Experts of a small language model: 10 layers.
Below are experts of layer 3 (counted from 0) of a mixture-of-experts language model. Rows are named router (the router's row for the expert), gate (a neuron's input weights, with its number), up (a neuron's input weights, with its number), down (a neuron's output weights, with its number) and show model dimensions 0-159. Each number is 128 + 24 x the weight over its row's rms, rounded and kept within 0 to 255. Numbers have three digits each.
After each expert's rows: "mostly gets" lists some tokens that are sent to it at least half of the time; "comes before" lists some tokens at least twice as common just after its tokens as in all text. This comes from a sample of Wikipedia text that the model never trained on. Tokens count by the router's weight.

# expert 117
router:159115109100113108112146097114132148117140109150096116127145184167128138117121155106151150166118104161146084116175146094163147131114105151111087076113130119181137169207125155131105107131138131156116145124129109112109128127116113128124121121165106109130165132132145132112121119167154122115176135108144133137110163138105133117168085143149105136104138108104168119109138148115096126147114157127107148120117116123149104155134155115173160147144171084133084121131179083102110140130167106
gate0:135113106084164106101120126102084143081134162097114099131133110139142130128157147130148089133096095069140174110124144109126120143130151141175118182165150130136129133148159149136170159131140174132134113155127143136152110100113105128120101108155153173115124131122129130101101129159163095151071123105075127128134093145109145140084106152118107144127122097157116118090116104122104130109098114183104135112131144146171072119128113150105116153154141120113139132114136155144128087093115155
up0:134120143163115178187100127145182157115108120155113142110087133137090104143135116139097132149185128120108101138159111156144134144085126130093110097116088107144133154141095128110113143109099112153157117121131142134112118161124180129090161125111085085143103120103092153154196170102107128094155142168125144103110161121170099146130110127115122137147128100117152131147147148134172095122124142112133117150188135123110140103106127135169152118103118137109106092145126121118132123131124090
down0:102157083118169166122135054141139149121140162138134179129095154109099104115132117094101109162138137153171149137159098113109134145121150111121183193121126075158157135130130144101121114146104138130089127121135136101126170149109116115136145103156116111160164100154140120118137149161132116112142134125101159131138120119083120113175141146131112085124104104151117099113119150089135132086149112083124104141147150147154104088126119132112169145141111134106109127131086119171134155095136146
mostly gets: " ", " £", "(s", " (#", " $"
comes before: "1", "201", "2", "0", "200", "3"

# expert 81
router:160118085114139115117134102144097150113132107138105119143133163147100144095115122109128141157138103147155098081154137096175160154069119164100102088112113116139150148143091140099117102137122138157119160124098126113095127109085140117118141114130097091166163105092159104118153119150133120115135155125154101145133132152122127113175097132142110150112119107130139089106139146111086153143131151126123122134081113125120116178155167095168130155144132068142102065120145114147122151087158112
gate0:122146154113135171126126133152148140146154123130116085153128162103098133104115162107129096146122134139172168136069153155133091130095132096136138113121147097090114157121103100135179152154185161116123179130133110131126150139116132112149074097125152137128061143128169137120110132139149100111125127128137101142135150132099108101149135117108139128110161126115093073134089140183089116124169142160110116117093153158108133159112132117101121116145105148106153151122130099184119122113132100
up0:070149141086160109144104120139129122166132150093134075104094164160127108187124171123143073118138122167136173135095151124126124152141085116137127105108135123092134108152173109110137120177174144118160177096120103160176127164163112174111100123139158110148110139107130130135134154114124096103104152137162098155102138112115098118122143131130110137125148151132106086129136143143126147141145112117122117140101095160137159128125113120152165107120106111083091123134137145151146136117109098
down0:103127144111111131088130135151132163133159098112128124089168075107087112133151123143135092147102176152098143126109154138117169147193129143111100120129076133091163082143105127080128116172069118125094157122159111157119132126083135146164139106134155139139128138125136142150186127147109128132137130154108099108155103118092126142142136112115113083137142156139104134167114137106132099069162136116098109129151158159131160111086122119112143122114126109123132139150154135146119092116139148
mostly gets: ".\n\n", "==\n", " ==\n", ").", ".\n", "==\n\n"
comes before: " The", "==", " He", " In", " It", "The"

# expert 76
router:172120112107135109100136093125134149085122109140104133132122175154094136111098136102143132172150120145134112109156133121146153140081114153127102091104132127165163162159103158102110112146129126148127158115089118093122163119120146153120145145177064115154131104101153092136170138140155119140141151103144116130116152123111136083162114126151102134104115098126145109107136145105108170123131138127102131134071081107159085167134180107165125140141164120116097097129159107142113162089155124
gate0:129090107170178087142150117147126121117171132098119166116116144154090145154119146140147116118112124121162172128145136141133135160143091131105164144184132108050119108163112115128141108077154160146097143107106114127151148147154120134134141126138131137145116148075127158104089136152173129133111109175149118098087099145135097133101151102123130127123147173118138136163139116114115140117142139171108090122114118117127100094171132110094134096126164086145121137145107093116128110123161094
up0:144101077162134112154126109111124126105094136110114148111142128139107152128100099132091118125154142104137136179082112133163118143134136118110140119125109147125117143153092102119148160130134121188151133067135127121114079145172111120111117121153126120157131109128161133118157126122106141116174160175106126071104096140098160119116116111117089140117157126141105155164100184116186162090150143128116104125114077115168099076097152126140110101122141120152098133140105097117130108147141120
down0:141101117178107134140101117153156119124137115106116110106127133115159100147122109112110104145099109168133169134114084148122152113127122123087126111156167119119069164106134060143092134100087101163099152109122153147086126129094085119077139109137125086097177160125159100139135104112144102146156151112151156155116112111087133145119142134142105116150144107155103123163123148127131120142153118103138116140124113103088089136112171144155151101145133149159120133131131114086150151147079101
mostly gets: ".\n\n", "==\n", "==\n\n", "\n\n", " =\n\n", " st"
comes before: "-", "|", "==", "The", "===", "In"

# expert 20
router:152112112124107107116140083140121158124141103122100121098174150144110172129117137089149161150129120148148140111155114103155149110143096150101096125127125102124160170166088150130110116107156151139100146175069137117105141114103121141140113169158124131129142085118133136138131137149134110113150141119149093139156148160110148117143123173154078145126100114098179147075127117096095154168144143120080134117121127112140135132140138114169144160123173112108098119118149127122059132071146114
gate0:139119122158120097135131162117145144166135090133131141123144102118123153079127116094108116130133137121165174124115118149109102123150069130151123097128113114094167132113146085111118110159119103131103124105134139142096114118099136093105152132128081153086156131088184106123158123139117131103147188111135131145194125152175121159155116109140107131118115113088145105103107114141100183129115148083140145123133125157107132131091142160144134108112170097113110095130164085167095135113134154
up0:121132093075121107102141109109138146097136142125130143122083154133123105133143118179106175122101120143120083119081124120125147109086142098150137141094141128172107133135104127142141119129133143142110170099134148156147133129107132115149112134134160120168101109183144138140085088150139146134101079105102147121093129149055109072117119149105119121108139149170136143156146149116140099140154121171122139143147132131129152125132119144128111105181130182160160178132093102125151120111171119
down0:152137115115126128080131146155093135140119139139150134087093124138145128107138132119147142138152123161161103156147106100172137148094121133139126170127136095176099113127113129131152135110188142156134095135151109122162104162127090140140097139118136135080089127124113168122122126130106132132129129150120112124115147182146131142117139072082140114123172067128060120156134150091121139165138121112167046140114122092127141130157122173114139150160117143106089138116122161113109131144136129
mostly gets: " Cup", " season", " election", " game", " Team", " League"
comes before: " |", ",", " of", " in", ".", " |\n"

# expert 37
router:172113110096128103096144105109118153105147100130107136122157165160118164088111142104151163146149102152151099101154140105163166135112103141124107108107102101149155150162095153136108098154117155124096147137102135105109150134116177110117136125150096104145146104117139121138127089156133101093138149085157106159099152144098126108153100132156120142089115101109159113103145157100091123156120149140114124105095106119151127158152161110168135167143169099119109099129146094141088159105170097
gate0:119122110097117162111158141137154153113153107109106089103133151170138127103098121114096138121169110138126117107130109113148175182111133107096099108133117134102074139150090115110155117096137129143135101125116133096145126108123155133087114126149099115149172110099105098110165104137078166123163135105158122140116187127116128142116097163156104138149121128099101141123122160091090117136145125151139139114113101126115122148138175099179145087089153057128099110129136114157107157121129109
up0:146153103084131110134123137125103137117090112157128103149136107125135185148174159150154095124100128141107160125097143132121135093102130121171106096120115074141197152132131137140145097140084137144104134149123106133157114144141136135152113153133117138123117124133147168117137148110157066173104142129135097160121104149138139151152107161126161127106109109153107075128139124147097132118161150145101114159143119131102129068118127137046159139135114103133107129136123070102139105109136100
down0:103118106134135141168126088144123117135150111139119156133128136134083143154153140131123087159124174092166157155096119157108125099144127128106138134125131119136162125134108154134101140137078160146114140113151116062157131113110110121096114152105115126150169123146183111106106094123118115164145119139146121092108101164094155093137165141134121104112132111154113133149119137154126143118107121104137083154160139143136122104150148153129168093176161165137136130159194135104129063134073138
mostly gets: " Abd", " Camer", " bi", " Ott", " Ja", " Sa"
comes before: ",", "–", "0", ".", " The", "1"

# expert 106
router:136073073104144099093180095137101143103163108122117127128158170145091126095117142116153140156133122154155116106144112092151148153088104135110094099114102115123136159159119142125141101134106172170122141147089122126130158122104139120108181126196098105147185122136137161112151102150135103114149131124172108156136145148087125100120104122130131141125105125082153149100165137097130136127125143149124139102109097130160128176139148108154141124130144142103070104125139105121098137131139116
gate0:168080120127166157143135141133111105151115112115147134109151104138148086100150147124141145155099112133130103106176085094126085193135117146100185131119133137147113167144103130132088121108125161148134122138118158178142131100120133121110154144147137113139127115161132154121149126126149090124123102123087097122155128143116129178115086136141145189103134152114159141095145091154109123166107149095152121093118134085131156117123116166135154137099110143122185111131098124122120159126177153
up0:103097094127121171152108135124147075133132046109159135119104091144161148145146132138124152167114102125121108067139138130110116149090102113129163114077158149162118141131154125121097072120165149121125111154128190143120132104108147134116132137125080090147163111129141166117136120135118098134124160100092127103131116101159128132103103132139134145113127140107153081133150142185124074096142132104136113091130128118105110115111093134133127126124119175119147129155137166138147156144139151
down0:102125180135125113123140183160131174134121126109132087100124120141125116137136121121141116121095110139122097134136160128121124158102156129115123141150136174128141140112111107080107147105088154128137092123107118173069138141178134157139116094162184114121126151129106087102154153094098117151096133119115129109139152126177124123106140115089106137133121163166139095145157164128142178122149131130159067158090141129141137135116106124172117144134129104127122156119127062112162159100102123
mostly gets: " that", " which", " where", " when", " who", " such"
comes before: " the", " a", " he", " it", " they", " \""

# expert 125
router:178120104104138102093153103104113152118145099143111140125162157163132161097115146115144159137153093167145101102158121108158165130102098146119103107115103103154148151155089163136110104151126153136096151138098139111097143132111170110118126130152085110144145101124152120141125091147135105099157139090161107157102153151111126107162108131150114135100115097108176118106149151094093125151124154140110126100095110115150129161163153121160144152141164101130107098128154082136098160102168092
gate14:140149093106112143146168137166130150125124121157147158133127139139147124110092071155144149131134110144128134146147095117119136071093101136124114130136119091175124144146150154110136074072148112110141140164108143113101140081123139103084111118138133140146145063111162164161128091167138115141106149112145106115122126120077144106108112178169086131111096094114155111094135166079106144129143131160154111107114126108122128145156121127135149142131142115147137125114140121103095151109141068
up14:144127117133110138094123108143082121149180134127131152133155151145121150135073134149149129141115092127112193122098124171107131076162104101142149139083128141167118145098116113140109097096101116121144140138117109093116168083159113111110135140129179130138108118105160125124117098156137122128157116204114158100114135131111128111094134123162144108084105139121138084119136104129155134119095120134148116143125133145134123136126087098121148158097118106162126175118125115056074145135127122
down14:104119115116111137142108164125092141157152114102109186141124146144098122135096104133114123121126130102087152204147114123150131116105095117119128115128088137112126162134141126099114082097114124140163178118078129118136145109153123130141134134113151140152143163133147118162158103136155145118155142117140168169121095144109160137102164115109170165085150145139174125110102140098151143131095124106089145134102079106090100110123084094146150155159084113132103108105123102139118140151100102
mostly gets: "186", " Ber", "190", "192", " Phill", " Mak"
comes before: " ", " |", "–", "6", "8", "9"

# expert 94
router:174117107098125106089152101104114163116148106132097142119162164162130161091115151111142152144150097159151106105153125105163154142110101139116107107112106108147155158169092169126101103151121152133100149134110141102096152131111171118120137122155084108149138099121147123131124089150133089094144148089161111161105143153095133108155108136151122140098118103112172115112150151097084116154126143136117131106086113114150123156150152117167139160137166100123112107122148081144091160111164099
gate0:140153089107132102111127123112143099136170102132141169087109130115123140124133144147110109138177121123152076148129112142164115175123131120130118108105142103053128152150152148112157102112148141150122131138134077126131130111187104084082162110129120131197087106088149125122104141141145128146133171174139113113137132165132175115133119146154137169133150084107121119144163154109125100152117110135099139117152138111089155146123161134116141139147134163118146104129124095139131160127158084
up0:145159161112091172136132115126100176135120138130127150138153154180171147165097096199138132161157137092066160130127138127119128093149138140125136130112137117151108141093164106101160135136127146125087164122121155094125087117113165165126119124173170160106167120137092116148134155142109139090137101117124129138124112142171164134125132147122181140137157140143128100130159092116140139132146145121131143164092121119115090144148134140059120129143115106091121129122158136150126147127098132
down0:123110129123090136126149108148156146146127069135150134144126124114141127142150135115118119080102106142129111139154108147162099098108144128083104103169105112166111114169171139073113162134133154137143136118130126121130102080146116165137119094117153116152158113138111089117111161144151127095116119113119147099138147084121099131177097133136107126144147108111158146164110179156145128107168118173109148139126134140105118101121141140110091103098161130136160209183157138148127145144117094
mostly gets: "%)", " Mr", " ne", " Hel", "61", " Bou"
comes before: " |", "0", "1", ".", "2", " |\n"

# expert 93
router:165120101109129107096151102111122158114149088138096147128173159149120166092107143114139162139150095156152090092152126107160160134101103142121102106113111106152154151157098157135103104149118166130100144131105137105121148129110166126117127131148103103157136097126143117138125079159144094099154146088143110152099148151098139112152109129166118141101106109108164109105150154098094129160118150131104124098093109117155111150160156121151144153141166091121098099134152096144087164099166096
gate0:163153128121134130152126106136124170117160086121136121155133189118091146162081199140124150150110110141123120104121114137124117145115103152126122103110104117120155132191140181141099130164107148125122164175120118140120101133138125125105146129168092123143125113161153125120150118155136086142136155111156152114141120182128122098130105126185098146112170132095130139136142140140175121129157120137067093136096120141131139120130149133154131141116179079128099094156093097121120126156147128
up0:101150140124111133202123159092134148150133116135136127153111153151163097145155127153151086128122127112119139100085126167120109147118149121092141160084106088130123149087179132173101128122122160133150152155122120115086123115139091159165113129153093139147095124109152130129151116135151134134162119143156081117139169101108143123144111142088095096151157120130092084132130098156148142143160085158108153098138109146126092135112095156118107154170134118129165124129126145150144073108113135
down0:115109160160096170168146115097134112103087186122105135110104104147107129112174116131105134111138135139147133144113125150101157125098124111130111129122126151114120130141142096108136126136146108115193113164143128133119115085080111135132162137139157162123104158168136156159114142162090147101094122080131193121112088115134139086132114151156158134123149151124117126136137142184145126138097105159099159108127113150151128064130120106099105107163104119122126128143140132094139081096168120
mostly gets: " Chevrolet", " Dam", ";\n", " Virginia", " April", " Jam"
comes before: "-", "|", "born", "=", "–", "200"

# expert 62
router:134099116110146085100150107131105136103132086126086113108158164131094138080137132104135136168152109147156081106138098090171142143088114155099116114092111119140140152155115151114133129119110186160115140136093104105096145127091164095102164118166104104168154124109131144108151129146136124140132132125137138153122156152118131108142105130130134161117138118097151116092149132082115115153122168167058126119101117134140120157144144114143152134144160090119105094141153066119102132142143092
gate0:186108147122150174127128123112096106142170137127104141111142110153097130128093104151104098152125105127123129126155125124131116158140134167183175090139116141111127186147108125141179150125128157132124159121047142108159132071103090143114115096131174138070129118107133131171097161131133166075173107144113138143146132135144132109154132093140143144117121137120135154160161087130129139151098174122102144121112126132130110146128112138131099139109136134128144122136118090124082125108120106
up0:161128165117146175121125120098093115141149145128103140122165120126106161122103106124120087122136112151124131115126106137125083136133138157155168074153132119106131187154097109134170142125132147114124137117066146122146146088101081139114137087126145114084108127152111128148090147140134164108159092131123130144149141138135130090160132107137128161127094158108122136184164109122106139132098165152112121078079112127139121165130092099120107148112133103091187123138126103125079103135118108
down0:119102180128101113135116147155105119116162170090139126117097111103133128121128149134121132127100136144131146145135128136144161131077153178139137155146099111142140157092141137128148128103123084094125166129156152117104102147133118153147127145109134118168138109147139115142154127122171086137108154127110131130127114083104096093112143070118111111095145145214109081132190097142110095145131130152141125159167143137134185149156125163106091143142122140112089153115127100125158142110160137
mostly gets: " and", " or", " while", " but", "ially", "ently"
comes before: " and", " the", " which", " but", " he", " a"

# expert 80
router:172114106105131105106142101106118153113145106130098146131162155159120166101104147111142158141149095160159105106150120096165167134111109146123106096103102100139158149160091162143108099147112154132096147141102136106108157141117169107121130127151083106137152100116148118124118093157135095099145140088143102168107149144099134112154107139158128140102108096105165109106149155102085125160114154136112123104096108114149124162156155103173142156140167101129107100134142094141097154112164085
gate0:153143104165133089109142099152139150129119094105139120135162162165127127094136135093111150143145109156147117112148149080148144120153135140109128128093141090121144134163124118110121137103165135143097126129132108164125091142150079110129169172164137111173114120110152085167140161121159109153147138107117140105159145132114164156162138128171117149125136057122158109143092137143089148154122165117117096130129114139134134150147143157149116153134139162101115162138147112162067093099145085
up0:105112129119122123134179130119139143109110129145105134109139113123132156144151170151144136154073104127165140181116160101156143136123135146171120095110101083099139181155145133117161166113154113137167099131133122148095125087144102130120119142114162123147122098157114125126076126135138140100116107141111138078148145186119119110116136089118131107106109166110124171122146130144107122115165155127136148151136103121103084133135105156173121100111082133069164157113148105116119125189129106
down0:128129087153094146164123147144106126181176134109143159138141147114146134087093122117157127103125136139087133115100087153116130145089171135147132139124144121159083127161130178140105118128160097092090142153169112167134117083125134105119134121132079143152133125142118131192128136150103093118142117118141138111124120143185138104133128095178125089165123141158148151126144145129125085133126145120149101096183121110111116120086142118158152125129127138122193127153150129132091137122159115
mostly gets: " |\n", " Vice", " Sant", " ITA", ";", " Tan"
comes before: "|", " ", "-", "0", "4", "5"

# expert 6
router:139067104094148096081167121151107158105141087147094128086157150148117198088106156111174143154143110170156116122170126106149156143104098128120096068104130090152144145147102124137134091124105141107115164133101131115086155155090153149125133125128102073131159116130127107130165130145145086111150129122153126142124149110104146110147101147120136120106144123140137104112153155093106123140136157188087109133103121140136105143150139104128124119140136131095095118149125119122129130136146102
gate0:163153096115103105163130130183177140119152121100139122076147106103126131078141103144170131115120128162110150119114140160127151172128132112139135106092140064119158148102137122117117136098141142146139126109119158150113122148129157097122109096123130105130110154140146117138115165115119096120153110146130135142121106143166098136208156145160109150129111128148120128103079127130103196120128106090112140147099106209164145141127145130147101135163116123102157132139113154131121106150139144
up0:127119104091139114093064151128133088129129140107122110130127138116136140105132139104122150084148141137137124159121115106129129125141129135133106123085137143122175130119081120111086175117155116167108092139125159128140118123130133092130140158119112140123152112132026122116134093138112120128162117122183151152084116157184121096137135120156144119121173146164130156075118116140119136133084126104133151119137098167177138100100179121130154130109091134105137120154134150167122161137113111
down0:140112141113126130125147099145094169097155145128141152121098112148148120140100131109095123082196117128149124161123140113135144117164170101180091146123159134114125130109123155177126122126110092131132144094165106120111114130145139130103146136120104130069085144112111113140155097139077100125114119107071162114119168141148158097087125126165112128160156117139131102131120147132129171178136149141137131122118121166140121078106123165171137145130117173148120153125087116149151081149124148
mostly gets: " be", " has", " had", " are", " not", " also"
comes before: " a", " be", " been", " the", " not", " have"

# expert 32
router:161107122104130101112144092109132138116136113130110150122145155155125165070121145111162161145134118162162099099152134103142155170105113120120068114103120108162166139134093174145107106154112151141119161143120137116096174117110139093136129118115109092142149096124119118139114102136125099094135150068147106141092148153100140114165112132149148128093125105125151128100144159105086099170113134142120156104084130138134111135167164121156150154129166092127124115153150077146118161106161103
gate0:124122125113114108098127110129143121152130107113113152131144158169131139109104088151115123138124140143144136107159116118128115129116103118126147155078120135174112150129120141147120115110108101114140153163121123116110102103154106146174151141105191160115156115155085146179145127129132122131144120074123121085110143089153187104143106151170170141115141089112148207147159090132109085157109142111123124143154126126106112132161082147139131152102144156132077122150141105081128103170137114
up0:163100148126129123141129081113158097151149069146128156153165133157121119140107129174093105119107140126100135143166131149081108123091122125134151151074121136111125136130061081139136099116123111106188113132137113115123129112114141148133108172069135135111161107114142159138120135100163131107159119121133143132092110146174150098155111143161123128111120137100104179142114118172106111157126096131128152112167118119122122127134112097120145151124144151125147090153157095145068128166104120
down0:105142130140158128121160159148124141095151065125087154108107114117131129102107144126129147137107099111142160158129139141136157127113182107132150129138132116098110131148181129120109150151134165130138156112119088147100145146105173141138143096131119160139143107129138176137126183140153103134127130150100156102114118189106129141115111165100113124135162128103078092099129164121076131148136145090113102094136082129117098080115098138166104138112119113135179120135116163140070132149122142
mostly gets: "36", "45", "46", "78", "47", "37"
comes before: " |", "%", " |\n", ".", ")", ";"

# expert 110
router:129092096101103111128155127141140128088168109162103074117143141136102172115144188098139148143145090157148128083147132112134148124114090146114122117101116112146146131139086167141118107121136195149100154176119142114126186126080154131120132144136114126144139090117133140132137144145160089140125156084166087150105152121094123116128118142135112127120120119117128091095121125102103126163172132157104117108111112142120114148190161112145159140155150126101092137134121123116085160101142111
gate0:118080143126142131179111147125136107113188122127129133068159110131108208127099137136136111118144102151136141154138137156122139134111124075167143155170137091121128133150118140070170159150107138135134114135136161098126126149168135174085132111138099121118095133137148125132125127100117119113138105156169153154074127144116111135069121146101110114105152081102084153114100095133157135131128176140131110138140129110163096087134129102105150133094114137109115113146138139142117120115154117
up0:146146156120145110103158124114106112064131141101145108143123136128131080106123149128083115137152173147113090092105109100092176095127138143080143096101133129147142100134154119112127131143102161119165120167149097142155103108137112132147110146161127135144171154160140147086165155168135099110079109127107156101139098143107148083163115090105111197153162171142159123103115153126139088126095143107125095139118123099132151121147119127121125105132135137100125137127086122126122128148145100
down0:132151151117115114141168097142134160092110117137130144172147148166203135129149163162127123138145095149136128116130096150120137087129113148170115121124177108156141090132139054145123173104162114109139174123108138173086127143135168107120140141142109126133160131101120123120123144105120149111130124134120101138110139154118117160094130109115106160116134134126097163159118128097153121137143109115120152159143146128135080111120201159158111134168132139106121111158099159071135132111156143
mostly gets: " business", " plan", " band", " sea", " trade", " construction"
comes before: " of", ",", " in", ".", " and", " to"

# expert 17
router:171148127114142114075135084137114159073155102115082141114150158153092145128116124109157185137149096134154118119127132092150135125131104141096078119111079114160155154152092162131127109142100155102120138127100131125097159111083133126118135143164110117157128114110144121114146124133128125104124130106136124136111150151088143095148114138167117118105116083106170143116112139107107148131165163155071137143095090130136079168116139115142152144142182082135095106137136106126102132121142108
gate0:136159160153127119096105141124118147091105142148110104084135092091126158115154150120155106097169113079102121099123136129175148132115109154109129173113105150165130105089122136101127142098129123115121143131132137102053143076140130142091147096092129156127152118151157128115176121134123142151141135083135136093131066086108135144108076151132106144102145146123117112104118137181127111128147148111103121153121070137067153147102110111110131129137097112128123124150124124144144125111098127
up0:126129128129135155091147125131095155148141163126104102109141135164122152183125090124122161133137149186129137118114144159108104168123104093141165125104179089132148149108084120137130137114128153125183117132080116138133123160135100167184099136172157132107165137119125061150110100137142143117119129144079118162143123109154174125127179110129167099119129111142116144127074119085109119150124146115116136131141153110126148102139111166122118142149150089087140119140126121103105134154105131
down0:134122144128109119152114123137121156149131057150155106140140140120143165083128129138137150140095130116148113076144138136155118099085112065162088143104111129114136137172094133122131160083138145135122120163151133140127131161173146130128147121143133140138123131157170119139125083044109094095146117155189127143098118173123062135133135151121124122120118121132115124146147135082117078123110105129123147175127123130118160100121163162139136143148110131117119099109096158123143118116095134
mostly gets: " two", " other", " four", " three", " five", " several"
comes before: "|", " years", "|---|---|---|---", " century", "th", "-year"

# expert 67
router:173142101094133102111144108141105152129142094143093140124157149152086147107108137125126166158144115160146101130153111091177122123119112126086115084119119118135154162146088167145110116135102155154083145142108148063124142153136143131120123149125104134151154078110144107168119123155125118122131143126142099149115159182103135092152101153181123134095106102098175132099117155109095138144130173124123169130106114106131131141139157117148134147141170094123118129101149087163089149126143114
gate0:179146099086132087110123113161105141138167132138114147138139138148134094116116144098094103176145142171091115177149083107076152112108131076146162108138107117134135134153103116113130130138118093110164121137130157123129123135143106124127114145138069102123114134147111098113149129159134107097120139116149128106102125082104187109135114120078111124103121109153096125110068148143134141099126126100098150093095152095141120093121151134086114101132136133121156114148103122129080116176145112
up0:120175118087116113152111141160082147152140115167101124181105139144132111135155116120129101125093156114142102145114131157123091131112144113120110087179163139154164097111138156115141116165124142138116157105090154082116116155133156061166096132121121151136103124096159139153089135131075123120145177162119108117153113147145122088150130134128111108109114105136105125167099173123131120120136130119148120171093105096142141134099173093150107131116150127126169179134120134127146152139108125
down0:120163101124147117156116129137121165131137114099125118132122138105111119175139142134154081083162107152164096194138145154139069129125116101143166160152117156127155126103166147087122117137131071104129082104151144104105151097131108084074152078147146164138080128110134108163133117158126093122130128111135114136132121140121137149124153192124112172139145140113112137097124155123100140112125126112156133145166115135112113103171106126116171136124119119098123142120144136123123122067149121
mostly gets: "″N", " Votes", " Championships", "idae", "°N", " Angeles"
comes before: "-", "|", ",", "\n", " in", " of"

# expert 3
router:163121104094128102102148104112117149103151102141100135131158157163117161094106147099149164151153102148145103095157125099164160134101103144114104112113103089146160144165095144138109102152113155131092148129108138105108149133113168110121130130148091106151148103116145120140127086162136092094145141087142111162103156146091122116147105138160118137100110094109172114105150147107088126153123147141110130105099109114151126158157155118164144162152157100123105096141149093136087157108173094
gate0:142085111146103124114173116122121148097139122119132136114150143126139159114121168140130146112150108127125148093139099149131121160108085164120102138132096087115137140107131140125207136153112139136128118139125119143125145115093152097062159140159125130125141118116115130102169190126164083123111134059135185136095107105128126115124109149123123105099142097139177121075128094106122132172115172138148102125080117147100148131148132135134155104139153102100154124126119156141105145095156156
up0:151116153114168110151112137113124133155130168163117101134126163157111140101109141128118086156109154137100114134084101193136133115067106105113126153107128155140135128113150138098145161133094107138132121107136145169135119116164158118089098113156124153155122154077161133141136096114111108132116136166126122129185081136162107098106121139139121093120126116144100147162154164122177185118112133185129141140147148137129115128127154097104104144116142110173090110132136105136109122111150074
down0:120201126092140127140122180159154147138125135121108104142108150130085136130125155145097126133128131153126128122150128164105131124160124088139115125158082151128175116160142083121103155152159083128157146100111166148145130120137112134137127141153117118127129156110111129137179100108099105100131120115154143127100084094115138131161103157109125133125145075154130150128121107167092130115103099152100112184172154142100158114093108112141178146174111168117078114141137124119129148104135158
mostly gets: " car", " Sch", " Cle", " Iran", " Sal", " gas"
comes before: ",", ".", "–", ";", ".\n\n", "th"

# expert 27
router:138115105103100102113141122116132131102143111134103117120161148173120161076118136096135151160144094161140088100151124113161165161097106137127107103116114106168160135164109164143102099145119156144099132149112124109103166138123120093141125122157083121131169119133137104101134103134136125117172144109157098151116163152090130120138104134154124121094148088115151117116134135108110103150108181136120127156085118110115096150145165114166169161129174095116111122143167056121113147113145101
gate0:138124143127144118127146117092159143128126144091120108089096168153121139094137150153101169153170146103164145068153122150130135149172126129143089152113123105104132132096169152132152132124093115130109142175130145141130139065106114152134174102122123130105174123127112130123142153098136163106103099134150083149170129182132121154100162135129152132132107193122128141120111121129085142120155109152144122120105133115100114145109163125088120148168120152130123153171071150138134133131165133
up0:141142164151099106116130140117157164089106106106110131097151153101156156101130115152128112087147155121126113143128126162155107139131121121116144143141132149134131129095131112133138084132145094112079183164127089082119115126115086158142155121105116082115166114155098127103145157124147111104131085098118082146149144139116159144143102166112117106108144139105090138126136118180062132162157109085133186146072134142106127128102146104138124150114124123145101148121102160141162111152115146
down0:109167127101136103141156132092144145099154123114142122144132147092104118087119093114166163127143138152127118155102140119135104132118155112097101104139138124113125160059109086179111166132112139136083112135113155094105151152088152113151100154124137122131091159107125151128126124129135131107112082089155159146159143109091112123113150113130123127121119134087154174159108094155125107063165133088141108126114132111140167137155111128144150158151137120145169129136083157155108106101095092
mostly gets: "201", "202", "200", "198", "199", "197"
comes before: "0", "5", "4", "6", "9", "3"

# expert 33
router:168121103097142108095145088104116143109146102151106145132166149173129163092111148105138152147151102154146095102157127108168150146104110145116100096107108109146154160167096156141114096146119168125096149139106139108097148119111169112124134140145090098149142097122150124129122090154137101099151146091147109166107134144089127113155103143163118123101115101108152112102144154107084122158129143147120131104092109119151125145155151117168139145139169096114108096133147083149089158109171106
gate14:113075132147115127118139139145086147127139167130140117085190127176174114110151131123139147165135101116115123098154115148104164121115115144093084177133125116164139132119142155168143152071127182103116125124135132137117147123153136136093163117109125109132115113097118109145132134145153165121115170088105091168111167112137115163117115138126107120141112130147113072127104130146102125196144153119142101092141116124141090100084123125139187138161139140132126126135133119108096126094143113
up14:133131127127115192091152148128140128123088133108078146154117127149126129056129140150136120147092108118098144159164125182112132166148147160157113097128118104142191153160129117121117128134110105139117158128123170112080137084150125129113094123098143135121109107122092118136108129095121127125123101157153149104147132146132128097131072136158074111138136094148136127147149126139115141125118132090093170116127108109105100119162151122115131150111104163177139158136179127167169145122154127
down14:098108150166142150122125168110152079097114062160119144110127104151133145104118075113135116144082148132114119200107195094148149129105186110127120150096150121146138147081133117119121110146165128101112128105156120136132144080116119089113178123104123153140176105137130152114112119112125136143126145110145114140151100115156136137151115161142138169143137090119153108141119172109174101123153106141117112156112148143133117141102115114140118087167116121121116099136131103136093126110110097
mostly gets: " Hamp", " Austria", " MF", " Sri", " Her", " Maur"
comes before: " |", " ", ".", "–", ";", " |\n"